From a checkpoint of a small mixture-of-experts model trained on Wikipedia.
Size: width 192, vocabulary 27368.
Experts: 64 experts in each of 5 layers, 128 GeGLU neurons an expert, a softmax router, 16 empty slots to pick.
Training: 553M tokens, 8431 steps.
Below are experts of layer 2 (counted from 0) of a mixture-of-experts language model. Rows are named router (the router's row for the expert), down (a neuron's output weights, with its number) and show model dimensions 96-191. Each number is 128 + 24 x the weight over its row's rms, rounded and kept within 0 to 255. Numbers have three digits each.
Before each expert's rows: "comes before" lists some tokens at least twice as common just after its tokens as in all text. This comes from a sample of Wikipedia text that the model never trained on. Tokens count by the router's weight.

# expert 19
comes before: "1", "0", "2", "3", "4", "6"
router:066130149104115112152153142160108123133155107087149135120131140117100083146198115148138151075126127125149127141146115124144100092119130098157119142090119132157129130126114137121170112130138148101132189139145108089122099131111114164117116120109081155117144083097111133105096097119151123100
down0:110165159164172124146131083152087133181190171130146167113147113134168136142125100141140159158136095114119130161125096093102108138103108125121126128109101129130140145116114101133163123124162123128121146145117128144120122097180124111127110107102128085149143127107149118139150101131156167126
down1:098112124122138125148103096170168126123146188163125147139104127154127105116123061149110118132079067128113085134129147169124132119081120118172136089107114133085138138181158133148102077153138116069128117134146098135186112123161146162126137119072068108133127128147150136127132146151110152091
down2:148120088137155129103114122180124090196130185111131119162070167130153119118134177096122109119140151112122121127078139149117126136123138135116134169123138162127141162113122161091127129131145147121136093105108089107143133090131109128159115180126136049167104126144082130118089143156141121145
down3:121124139121149075140142146082123170073174116155107110152128163149171150098098139137175093109121153146133138075172136129134138098117107112160138117134137119092101162140134169115154146103121106148118174182129157120145127154142142158158106145150142124086162123115186161089150111153178161114
down4:100115142191098120112095096085151113148150175108129103156111123115145136135149117160121123158094093120145102132149121113163130077145143122175103131119109154128080136130122087130170135119145101160126119136136111172096140112123062122145122120116115108105126112095126117138159125141129158150
down5:169081135130129117099128143146136092150137130135109143156129132133179145109118129131097088094151108159153114096139159154125116108142140142163135137148126137136138137136112146130130110117133161109153164135127154095111133121168129118144151119116139137130105152171087155127143157126168138118
down6:133139151079135124124111140131138128123164088130149097125091121192162136105132119126220140138114166128116140148128171168137104105122109138091134135170123202143151141142107138147102169153101131130130119102135138097121114135148165120153071113120147137131091112129125128137110139138108138124
down7:121121113064163171096134111117103153151144118125143119139116111100166093111099103124085151126150116145130137155136106103111087146176096151110122145139137145137101092146108121112147073087133126166123100110141117148116159116156116107153122110153115132158143110116169075149124092104133143162
down8:129143106088117111138154109140119097131141164112089092117134137124162129162130117125170130107140120123155110159149141078115085130127129137094146138143109104138134127133179173141107098149141189116133125087120110080143104136105154153099119133138122173126104137138108116133098162124144145139
down9:152145136122128073153107145115090156109085126116118153126134122113107117079133129079154172141164142157107118131137155099134147134124078158100109150130102129151101104115146130121123119150151137135110123138141174117155123129129144114114073147122161155110124123120144120122151118131167124103
down10:147099123132135101139097183108160140145151117124128092097096140133115157103142114103150150134135130137147148118162116130181132125131161100142111129139126091146111125141112152148116094210160152159123123095137111124161149125117164140144119143148089198113125117141098165127109091123123122103
down11:123144112129128114131140151110135137130099161144078113098113162143118162142092144132146103086154122123093109133140125148167142160104116109147095155142156092124166113139132143118091131107161135127159073135099059120151119091148121147095129135115140139102114130128078170142128136139103122175
down12:120117065091096143158151145160117108153175076113130123102101092141160143127114112129114065117098120097080096137164097126136140099131111117105120128139136127107112143146091126140130171146150128120125133144123070165134130126100105145113135141150148138069129168113117116111111150151100158127
down13:129102150133127101139149123095105126148160128147131144126149139124159180158139120165113123125133109117103124120118117142152155116074164137082122120127149158109160158137119176096111147158121167079116160106155110146121131103131130137136150151122144105137167100121090126136127108132115118117
down14:066119142138135157111103119078120134150131146115139141124088099155126087121155140119163100132103125066104145095148177146101139144126161115127104098126139106158153151107096135146157087098119113106131136129095084095090133128122130150105155148132127132134143074155105172143128173147159146119
down15:039133130155094104101148177151104124148113074114141131152133070147094096135146145134121132097133113104175111140107125087150109163111127143128154160127143146143117099133133139109153110134128131111088154138142109156095139133115126144103094099132137134144121158144098165133124084079164161158
down16:147170148124123180156156077139134112108083133108166144112130121138146096096086123103149095147123122117124159127137167137127108123129118161125130127157136122138153125143128139106125123098128163184126164110111145105106123145111137133104111122140127071155079156161125147089149099108132144118
down17:112130118126123109083128109107136121102141102122140078110151156140149141137150160150158126163106130107111114171118141139156148160146061117150139145115098101108097126098129121176097108141082112090105159137085110093160141074134140109099129099181145117136127114112134111188127108134091096126
down18:122152185138134121140114149117159113127143152124104122123134096104103126117113115092185136159130154167117159116120132110131153098114091105086095108099083182161129107142163129120096121137105135168134117156128060122122153152087169117125147132148142140057115126119137177135124153072101115144
down19:170142116103143136092118169129074163103091051078138108123146144082091140136099136137149102127174121123136115153104114098146131104108111165160124162085152123145114146113143124096079129118113164150086129077135134122171123109153105114150135176143169112121127157140153165126125135142110143136
down20:165158128126147104157107120116152160121145113091115128146179076136106146143114150114143082125146115123133098084157170119124139098132096119145112164142139115130086134132149149099140178121079118143119130084116161102137112120128115115152137154159175119113123145152139154164087114141152116108
down21:120140169105159138097162138107095145122102120080155130107132119138135142096140177129178113119154120159109155134100137148120111112182127185162109100096070131118112148167121121119122085160123130105109101126157157158157106140094109120117132110142114129119133129150167155105107124141131108130
down22:127115145086134171133131094136103147163103128156158112084150105093123153157110162129159156157130087150129095098099113105119104163118169117096125128137123160105090137191095129167181105121132137136124130127146116105103167111128152177116132129150117118173134123110140116107106106106098136128
down23:140129137132115113130148121134152149113127127117150114157129176108069144083112182116127127113085154194115106146129112097101110118092105111109131090142134141136152101105078145121122075121082125123166150147143131141148123159104160128101123123104101112140114144121135148115169167095145140114
down24:096125141156128126120110120164102091157149126156115123151141148160155123121126127153121121131108096113140117156148131142131111110132125158162096149109109101105132145095152142154140134096191176141093126129107116140131142137123109124140123148073105107122122066130100115128103149155118156116
down25:164143146175117181112097151139118115128116107134130147155111132133126146112114154148090111122124152107139139103147123137124154172096143134083113152098076175107134134132140161124148126119183162138131108114135134115073111142103136111112137110145144155103146142123142114159154135123103175163
down26:125167131167130082121127108106149090167165172088107102047139117119099132120121112107121119144127110093115137136132124116146152127152109105157094092117108127112119168136123134152151083126142092153134162113140142105180148100140123129151176119139098100137137156117151110154130135093094098128
down27:111095163101161137104131095143131148147129133099097114122129116165033129119129121154104135141176177111122164128149123129100136101208135131094127094182140155155103079139120092147114098154142147126106126098125155149152139101145152151118137113126113107139122135077134136104143093157129147124
down28:176123133110126101135103108116123142118148157140115164144154137144127169128156126127123131139178144157138102123134103118109134109128140127185135128193166097116155138144091102126097123133187126135136148105103148145130132113174096081128102117085120077141106134099123103149110093157165066099
down29:106091112169125158125096134166071118149110137128088135196118112139102108141132150085124101083110097123125142189129124130150148115127139154137129106119134137119114123141082124155135083141086151095125126153130182161133149160162140086159150135128165130157095115089139107130115140141069155133
down30:140102136191136177120121101133130104150169132120150121098150113096131143142111100091137142174130126112129131104107122136186160139099130153170129119135139120116154123179140084102124096162117157169113153109110094114104129153097140106106148125137117139139138155125159141110120128153115111141
down31:145142108170133100162128139153172128168100093065134102141155133149144143111143098169079127076104139124126123130108123152122159119127133080109125146132125118133118120073113182145096125106089106112141140104131179144118158118147106109135139129154135097151125110143145133166161146114123127132
down32:121131125069118111124099086127149116119111154130149157098119105106122129118128143185125129120141115110153113166121125112129104175111111077124133131142135160140110101117107140127147124102104131151183108113144158078160143101111122115099143143155182107101140089120099134081128106146134165145
down33:114145097113144102150159094138119163143101176123127121115140106127122085170129093157138166081191148129063167145135120134146112117157137104103158148142162124109124113192129104133121119125114135130126175103129113136075101070130158128110112143116184144116146144140126127108128138140147177130
down34:146131101175183135086145139168134126134135090095123157138100070135137119134109151149131124126136116147132134104123114111153138117160127127112138117089164106191090107118189113122129152088184127121126132142101102141123131115114101114110123162105125136143156151127122103113077111141135122098
down35:150122150137102134111144125153128124138133131089114108148153161145105129155111148136103095113150137144144125114158162121101157056157131181142105125112142162140151165121162092089122107124075121112096109111136096123148122104063138088127064129143109131073109097147119107123140100120135138166
down36:085123135172126100124093130118084076102128125125154138150131111163117146077140163115115108144094145133139081126121164120130116130120143169091094135066141114098125133133152154088138170182127092153111132110103125154150140096108105089126128149171118143139127114144085113139132126161104148102
down37:092109086152132162143121125137090134138106134107119149127092127092148152166123129115159138120093128103098078092161164133101155155109131118165162102171146127140112131169118167137128070152136108120119106118111122145109121145152108115109085117134125148116132144104163139171101166153137118204
down38:149141187101113105160172127113109125101116153117156084132164129136106131103135117118102141138095140149165130151136078106156119168133128127169125106125129110155141176094103159170111147146139123119196144148104137116113136131155114147134136124136139126124148129110139125144077124143107094130
down39:114079121116164168126119141100155121121120117155116164143105127107115140124124148102158174184126106123114184111131113130106141113073134124125125121126146131175123122148148119144113149121105096084122126114104139097095122131113105144180115175110106096146099128136119109157103087117157145119
down40:128117146143137115134130137089128082151108150128118147112091111129139148101119155142106095144098172156099125140078127171127119111145135099129155129132133148132118116145146164102104146147132163133116157140162112140134123153124112107121107100135072141082108133110172131120139119135112116105
down41:130146135103076129099100155141153103171116107106163155127174143093091145107129128085142153120128073144107089131129171121157121169096151104145103106137158170161142150109118119102147117129138183132135159131159103144158096164086142126110150176110106091134129162138155142097175154143116089147
down42:118132127146144110131089131158131152116124148103118146114135085143148133116135122164144126144144158117081169149151151070089115108085171132186124121143085147133100116139117150125122150127145082183155165196130134119120132151092124116141171133135094085104111117150141162165107135104113140102
down43:115109087130103148123131092125129110089115108153131082089149133116129154158078101082103106153134128166110165141163141108167123160101123144120162093148117117087097083167130148135149122119157132143091126181111086116116188103131115141130152139138143124128133106082143083146127096098116152143
down44:161143138112088114114091123126130170131113152123151073106103143119100134162144135068122091158141100108118136134098100139153163117158146152136076110145142127116134138174134141111154142150091154130165147169151137131128113111118122128147125136126177112152152115115095150167142069120139145145
down45:098125137117130108138157138141102127146149092144091124127193189117181149152133166170147099158153140161114113148129137142095124104111077131139132134160140127097142149117173170124115134128176132148112119081133172099117129163122136158127138115107131121109099122069150135149144078166145141141
down46:126129152156111098126154152135100132103149129123133158111113120135109055134137111100124105165089126129086145134142132133140099118143133131120160147107148081139152151144111089143137135162091124124112180096113151139130080142143136122142115159109110155129090129108129103100180133137109122077
down47:082121142128077130138119164125109148121123143128143152133147174116081139138113144102140145116098177089161128122136140136111099088086097089080128093098089128162122140147096135107149144139162121116107101135088128124183123109147137144178125089143108123087149142160153137125094159121126134094
down48:101085112141123139130121145149120120137119148166164171087120112121129114157142138134119137129135113138073119121134120138123124145188181094174121157128141116113132107103153112138105107137113145092107116138127121149122153171141067093161135124154186093127163130150135139152159133133097132135
down49:163133121153091182130105106118097168128107140160119109068136110122168128138120120120079110162166123137128116094153120115143120127101131156140132145146150172130130160177130130115099084120137158175120142111094149155114133197132147103102076096126140142128138148119142129151156113185141126114
down50:139104126135155172129107122137107169097155157139113143136128138133147125124110178178132150127146135165157113130135093120162124137121193118177118132126120082120119132131134129104093123085098160147107150165090112113106102120165096109150156159140120126186151100128118108127159128135137130175
down51:168105159180147162145105156116106119119156164142139163089155125136164134126120108091110132134164110137156113098108142126157130145152150140130183093152103115090090149128145139166187148156107116155127129135172092115146132150115138125133115146101103165155127140150128152121120101164118095141
down52:108131118131129115132113112127106121147152159146100186102139101122132150141139123115066123089101144126136108120114106160149092120095123152118135129168105132079180094124142142120142119155115145152147134124102143103089140120134076158118089128131135162140123130096130107137128131128144118108
down53:129166088153133098097134133126129151092114138140115138078116125111117174156124090134130088113145121162146151126131076146123126112170149084098117141100143088116135095136127144085115108142111122087144078120131108122113121141153163149102115140115132118096099184156165164115140131155154138136
down54:182133084125134135124174115125119131088101151102136159142171101118110121087122125092122159122151153108142092150119136087084128155117165134129103129119144126133125109132092133147174118100148120178102156132144101134128104188140125147156160104132124162164130130158196093117126119106127131165
down55:161128128133137081116123137140124113158126133153148104160131172087109082152147096145150099119152105153124131138105090124169113128083107159122104155179116167101100106144151118096134158164137166129132150085178110093136132133145146161127139137086094130137138143160116157117083095151164141113
down56:139165116181104133139186118125103143143125120162113112145127175081141120133118110132120144156095123123104138134131102126121090175119159116139097124108152113156113127109117140119079102124110179124134156099145101088156118119108128093130125110142154144121147137138166110174093142105080161141
down57:109135135146111109155121150142091117133130153145109135140099133126135106120136126162127167076092111150131120105139116093176135126116113107110129141152122103102106135121151116092081090147131129103090113127138141083116140117138187170086124118124158146120123126148096109125108144096122085117
down58:130116093146145098150113148106110150122104098117123131157123134097139115173151147102129172197150148106125163072128119133114090155134132151119109088104108162137162155119120107129086128145140108157128125127113110132126161138148139149122169120173092119127143134150112135129142115073127105116
down59:072113135118151105153116142121122113137102144172149184169128134142107115078161148148148166111105114189116145133127126126130119152116119098159127149094129096159118101127131144166179116138167133142172154147109137138131120155106122100148110092129168120136151099097102150099121127120125100149
down60:137120184118071112128115140150145124114157136140140051097122185120119105186084141147116136108155174113139127143130151137161091106121127146136134118103118152126090105134134142132108124114128116175135128097122122149162096126111128138166103147098105131130102095188120113139130155110171148140
down61:128155124151123179100147156133106097124131170120142121126139130135145158104112115125141115100066139128136090126158054166139118107143120102094075125127121159090101139145141168121124096154100124111140115124171120119123125105084158116142161152156108149144111108164122114125158156152116155120
down62:104123154126158105119164154127113089115128128143122114128146172113127134147161172122153152136185121117165136154080115139137116108127110120150131117141102144131142108169123150125128153139107130121167141167150139132170128084139143131133113128127113123118171123125124125097094112154163119148
down63:136172155095138156116147137131117116127100146124176147149113122124130138115148164144146122088163125125099143114138110096168108149143149141108126132143149143137067136076099092132160117094111127157133106159101133145161177137106144159113132067125106118113118167112152143072097105100107159101
down64:151158136143182124160135160118128107126158144138135145117129132137175145141180131165140119147145151152157094131098162167128163108190140156141116140129091103144165089113122097114164137093088154166135143105160138143094107125136091091124133163125111140131082129140126135107154165105152169118
down65:094169105164137134166158179137113173150131157130134127136155153134081122144137111108098106111144158076150135169117077093106121180121147154129153141132107122134144119143117123160141119159096175135129080154129159112110147146127118109114091110138105076104143134138131123162108151125106089091
down66:114124120131120082118172114146173064115148181111128128127117098102148117148109106102117133185148151147166112131129129147137096130118162118145147129084123159088176139127152133148143156098080143149160169134132138147155139091152136151130145145172139099168182106193134143120108162116144127169
down67:094140169105140119169152120127131144165113097159132122110116128105065148120128096177135129072124133191107149102160157085177098105110122139151121115111150107155107094136088104120153097091147106118115119102173102116086155158138111173136092135183109131106100160116096126114132109142111105140
down68:149128098140146129081143078121117089160168184120109109144144140131114138109108075137147150123125131078136133152105122125159114142135098125114094167157135151144152124137121127128153137182159123154119098141115099096087120084117170128143133154130096134112108145120147160125106099136106165141
down69:137184111089177118164143106148183110147143125141131106158139164136138094144106164097084135098106133119170128147133166107170112146128151124100090112124120089144141116140109132141121151152159136102107101116142164143161147161154144120173094160131177131093170123173114096131144143139147125119
down70:069088109161127101127157132168118116150126150123119127122130093119126092135132105121133128138159114137117157149103125149100120178085129111122129083130149105121159154089126155113139112143118105157110105156120132173148131149138116129070115121108172148075136122151162136108122075138145139165
down71:148193136128146144144119109090166139153099125111186135131103114122154114125141135113094129142119124083112147084121107113163150129163139117128143124122148136090128076111119128121140175156142145110154171140080159104094132156067082089167079149142089145129073115143110130160114122148140162130
down72:126096105138115126148156149135141127108155120168184120116123135149094138129124107123155095119106117104109115144148120105138129161124173180147147124125128116109110093128077134175129083156136149115158123111119106137156135107139161134105147115085147144109165101102089099140149146113109151140
down73:133143098109114160140122157180103164104119166157171138126133133136169096148129133122108128100160139078132121130095103115087120132136143087126137110123132102162123159134144140134130106142167116127094148102172139128130127116150125116162124148134134137138106096157109111101122150116134102150
down74:112126128113116128152124150120127108122170133127115104108149119153128125080133122106114130117137077121160122170119120089163124114099128099093145140156081118115119129176134133120119126184110151125163127113121128082166117142124064145137133104138137094137152118163143106090128113144146098106
down75:160156116118123091126185151108107156138107154115138085142149110144128139133114089135148121149166138122087123127110117162154064154114134151094102097185156116159139103126087116158142142108133122132131139113117143073127183092129175124043118152110146142154141162114133140142157125141120123162
down76:110144079140133121143170155089119132161169121161130156132108114117140136132138142156138128103126138139144143123124136149124146123175127083165132107126109124115102127162124147145135188159109136098118176130113127105129169139147150105131113152143156136143111100149123145153140113114139125131
down77:121122118113146122161140107161137120115139109121106131132129098135132085139138131096144110183117159087128127102105135132079141131139154151144122106130123133110152128124123131161173152162120095120130154185151128106133138090121132127133148123135127151143165146119106174119099086161119128129
down78:141144142163162117111138134152097126173187107116135167125115157161113137132125098077161169131111100089102116110116133117176116125163153111103089105122156151174115130140092126130076125165136098156133130139151128103124123130113165122163144151127148083123151153039124115129116122162084150097
down79:147124150124141106158097114138156100151162105111100141156156130137106147095136152127145134160141098100158146113147155180146120155176123118140162151163132113079117147135140112124143137130122152137115123146123176116141100135105160117130096116132154131179136164129133100138132110122141130102
down80:099142178135150071142130145186128116152126087130178129160116110146135129109167117079108136129099138141130081131133107136160124086141148091111093123105128136132134125139153095161148117130057116146126146111145128124098169160086145109071118120143162154109114101122120104160125104082120123107
down81:107123173165138130112138132106102131106120130139112124094119119120113120096139108130160101108138139123092123164186145137106082108103144145124071168152127155162138142112153142115122131125160126108150111133156120109063127152135107156122136143098114093150137187115142120129133124121162131140
down82:101126123090117095122126111125169165142128078116126102131101154131140104157147117141092109093174164142111131144107139115134139128119104084098154079095118096145099122142106135144141120124129145123126098117105110112120134119111059156168153101122137151089158123117137129128167102149062142187
down83:165086165150160106099182139127102133141150138089118064096132128137148154098148099106120143142181124094119120140134115079130084097131114118114140135102132141132130142113156146158124134153109098094147117113113126148104154163131143082171098161113112154122112161115141149130134125143139140149
down84:143116135147120094096082088125168133153096165140124078130103107160114149098115116107082127153077192132098136158139171144109102124115082166114096085130123140117125131110122162132125163141161143120133152164112141170140148098111074087117147105098082103135112142148176094133098136081103138127
down85:101142109101142115113133146120121109144118169149142135123169116173146143150126103095150189162129150132143130133150091140144080138072073115134131142150103147066125137074143127144095197118141159150140125086130156111174154165080107143136109105120162142106106119109146152155149129109133164098
down86:086108089139143119145091134109179129104158120109141120135143135121147149085136119144143126079147133102074139170162140119152143123168134111133078160140137129106108104080122091121105157137147122108153128106124120101145156150129133111089153148125143144122122113092138164105138149137139148123
down87:096157117135139120149079133110148131149119137117150113108126091173149165107142135131108127113167114156135114155167109119135164120075104155089122155098137159161149117118162159137155152169185136159157134126141142139133135138124120130119161144141108144147079109121154109106153136109162160143
down88:167185115145139109139139146089135087127132155142117146120130088138124129109089099108129132112114134109112155118137153095133137141117206127104167122166143130157137115148156141152126157126114129124122128112110131122106122129147124117147130148130080135118149115119157157108146158121125109132
down89:150129154114093127142094132124127153121148111111126109133158108158183088096099079099140140111087131126076096126139120117148158130126137115103115113105114116135098120142081151158128100129107123148130095090136112094134125205166117141154131096111125132122131142130164126119113106138159096089
down90:109144081140143128148088124127123091116104095159149086077109160133110137199125109167079129122124150107154154097120146159102131116107121147175124112123122123109146119102147133094147124134146126107181121110135113112102070109112097122147095161194135145140150102122121133130093143124161133116
down91:094137100103154085129119131117110119105110125128171121147129104115152118108119152138095154125128087111112129110145082139079167144127155163126118146135147120161148134128130154142095132127128094129137149133150183100141150164141132190167110148165122154068147116124134106112138143132151081093
down92:138133186128186116133131167135138163102122121129156120165154083105164137145137134163130095117125107117111184130078124106093105118152126071132139135172105119141187074108133114137148152105129093110111123090110142132118149126139136107099142155128130131124094114102136129140127127148142179156
down93:161208121162112099103112154147113167127147121111132146106107134120107137134147105159116094136148118088034127130112149116151136086172136112153182092136110135146123130123157094182092174153166115127200166144143141130136154114097118143131093153125107117131112160139112125139119125096127147101
down94:123169130144121154127180176139117136144161173121149122145095149179131124134143114130146131152157133133099122114146127160109141120149168153145118123103158124155092092099141138120109132145142115120140168129115092134128130104147167105097125126130124147080139139138109144144134099117098102123
down95:170097154131152097105154136159069147120103140125087085147119151150138079118133117155106137153129167120163077084123116154137130175136127114118173154112116138119123128133121108136155134141128092125103116145140161117105125155135132099128111073117139142142125164146167150156162126163165077123
down96:107070126146127149152148091143128086117149112153158130108120118080129157138132101060127117110137118138155098118109163120069114162124100136101157094113144144154166126078160102163127138136157117104103104148105142130122130169138135147176087123171122134142106124145098130100100116113116176114
down97:086149150121103116121126138124130114165142134132116122118158153095125087149106126091141162163124083081123115124143129070130085104148171077135112134179127133139092124142144133129152101088157155128136124069125135125187121143162148129095100096166119066136147131146164133128125105132144147115
down98:137141140140120124116136101125154110170097099108076104098152116124143076104091130164103145101152193135114107139100141139111148136116175137128133142132108151093141146093118151147080121134125126153107126133101129150156113128134097116120157153105093131139108143140127159100092137109125183139
down99:129105094067112139170129084122157132171101105142116175145123120131109155109120159126122122135134126128139135135139139123113112080109173168151143066061149104092109162115142125070116135156127138101131140137158110092181133161136149109153159122136112134127147163144185119165109118159169110129
down100:088168106098138129127137121101115116117148147116122148127110168144085128167124074133122144110111169137128127147144074089123139128184123137142106150099187147125119113173139122156103124150107094130097129109114114182135165148145104151161170114117105079107128118110154144173074109152136116117
down101:155121120088113135125108088123096138092141115079107118120109128116129152164105161118161143150144077156138146152127114159136161124096124064132146163139154119111160127116129110139079155129121075139123114120140135105166121125118140120188127097160134138112165148086146129105145172129109138124
down102:083121130141135109120180144131143145093103139175147167089102174099122089113148092151144157129137127111114107088100137146110108126120161116163099142155168174149096124140138129130136146111093102142149135101140133110126131111078134093145134116133145157102122121169123135100140140130135160085
down103:159103113138138108146125117150132119142100097101167122116128141131126165137092174127147135172152108084163100128095112103139152130157147109163103151137098130083098137127140133110087128126078129142065167123141168122127129118112190141168111132143152140109102098108095119120158139160098112117
down104:136185112100138100134131096138126128164078127094091162115147127137120147145096155149151100151139180113179142131135133121134089144153143111155138124142182113123106145128124150123137134155104119137134081131075104124093114105128121118110130111117099123108094139117110152147083068121109128129
down105:109146163135090129121150173160131118171134078103114107111115128149143129097141161156171112153141107163136134145153093116116139158114129134175092157123122111086174131103092125119158121159124134170174141137125134089090117093097156116117149123145167097119123136147103097082091123174142132165
down106:156161128143142085163059088149108117124132164089134161158121143155143156129087164107132153161129116110094118123112111139168144106141118081078169139150070109104071116141082162136090115111146108136109130122131119146129117142102161088158129086059184092134127156115125118128119132131076147121
down107:133131133133126123118168128120179102141116162083119120105118135126155100111100119138111137144135093116133138121096133094137140155144161130126123136124151126099151094085124124139117131069127086126179117107130112117090123082088173104148139139134118178121133107138133111121119153146132125146
down108:082134187100117136107147128135150178116084134169152127130152103114138117158118083141095123079130106138135147108169105089135115097111131112078078158148144127157115085124126129139103141104142111131111112152114153111135141089150098160130153146125179131122114138113140147122149137142123107090
down109:141123111124112107146098139159120100128140141128153148165153129114129118104141105154136129165101135117145121144124095145134101145123121120127127161130155138119095112124142089141169134106106137143108200185108116178156121133191116133167135093083102122153150130113156131116160158127100092107
down110:141165140149160109138121083127143118127139100124124111108101160110124139167100152147139115121130140089182106161111117090115135116170121130149145109096149112112116179093097132159192105132114108123144128105116106125116131109129151099135176151183139122119142144160119131161112098139128144130
down111:146143108125149163151135129137168103136164133147100106140080060142096100118095113118133103125125097133111128157133100102116125112121154109135116099160099128108139160148130098152096126139122131129139129141140136110112122127102111139120116182131128138145127143137163100119108097155119119086
down112:117117106126151170143125087107119098197148137145058143095151126153111140149135136106102191170152124099116128138155171132142109096110140136128140129132104085168121113146121136142132139101091158122128117142116128120130140137145146162142097129150117154088083108146162113131101139162142117138
down113:140157123160095130130142141164115133159128120142108152135158095108134110122107087118128154153118183109136093144120117128152159132170153139147122149119114135114138131168128131098137170106127109118167099090088082146124100167137124133122173142107133126104176092118102140143161131147116115064
down114:134127092090105128138132117127122157128139150129117122109164100122124122120153118134102137125143131114152139110110113114153138138138113110133118140137104155143151131135136152092085151089147169164110118158131137122165128165093165111175157134168084107081177135131142135090079156104112127096
down115:175092104163109115106122100143109141145170136136111089159097112135117145097145127137141100190116105110146102148110142144169131160128124184103171138124127098110159147084138122147115134137157107130117094119105126150165111128113126093128165152133158159163160114132134145135112101152129096132
down116:141081126145100063091155094156149147107090124118152121147109123091108142177123142096120111089125087145126126133127134114127140140134132115107143072149156149177131144090089102141149096140066119113128122131130115126112108101111108110174131144151103126140111123140147136134145168145131109141
down117:120153129141138099139134129090145176119100180112106099103136127116128120088111147134115162115131108119136135108130150105149122112146112122138131134137128136066125171143146162171131131129115141120114126123079111160153156096118184103133092134126111122182131133120151163124137138172124117115
down118:126091120162111113127123089150124117183123176162121109130095135113130109124170134142133114065142124101159081173138161133161165133164136102086104130096128134131132121160095148111086109139152094128149162110164083122103132112102123136180131128144161132108168095138132105087088118161102125124
down119:063092156107094135101115145109114143144151088160119159139080160173135148143104141158128139148094099145116150144103169146127185146148101170109153078141155153111124096133115116125146114126119119140197129151108121093088137105136103136141135130175146145136121147138111160140103135099095121146
down120:143142121104122132148134170168152107140127129098092118138130124134177091165142081139127166155104099078114140114123161133154179123117112162147109108147148146116124129132122132123161141154143096080155148141091138146149110136104109145179084135122107079120123181078124165138130076138167129181
down121:161128126099131085149145183095103146155135150116100087133164101128155149153124122147131126138136109161202127123103103115106099131140109099121161127151122109094144154136129137157115125119161141133144169112159125149113100126103105103141079124150165093096150131120131117109092062114150142117
down122:129110163158110067178115091120123118120114167113134120092110130116125131079131088121119103104130132120169120133165111162152105128123117106152158116156105142128144125087118143150163145173146083121132122126140164133138139101108151111110114105150136116141169127116158140107140134152120111161
down123:096135134093139121174127132138112124113124153115100134165149113174128112124087189117133123140110118122100140099117144138128182084092130109144102123108131086194085109136171132159077109127156084125149120124119115106137141131127170137140131155165138164107132144118086118102132122107157109097
down124:147155110108149127093145127108123149095146122135098139131117123129153186120122140107153141085138118094147095130157098106155159120111172134158144149105145094107122135106099127188141148175122108141115138147138182088130132157138135105123160137118118110128121134129139159128158106110158175116
down125:090137100119134132121116156164141123158141114146085125139096125082122112143168131140173113125154114106139129114147155067151137081162138107126143115123142140122102111108103129120140155133177107129193131125145188087137154173136125143124127127112132162134098115127090092162095106126153161135
down126:121138123108125107124141112087146130146102126162118174114096151104121129139152160071122128154169108107180126146112143161083133135089157117176137111096102128127118120138130095129140118187173133091124150123107131117153115098142128159143127104113091100103110136098134159118139138125161123088
down127:134134108122139123104105130140126125122089095117147150159118111095087106145142113150124120129136108100131107097155087135131141118111109075103093108149114124115114158127124131127152081149151123121153120117137102097149138148147115139104128120126163121122145160135148152086163118141087135144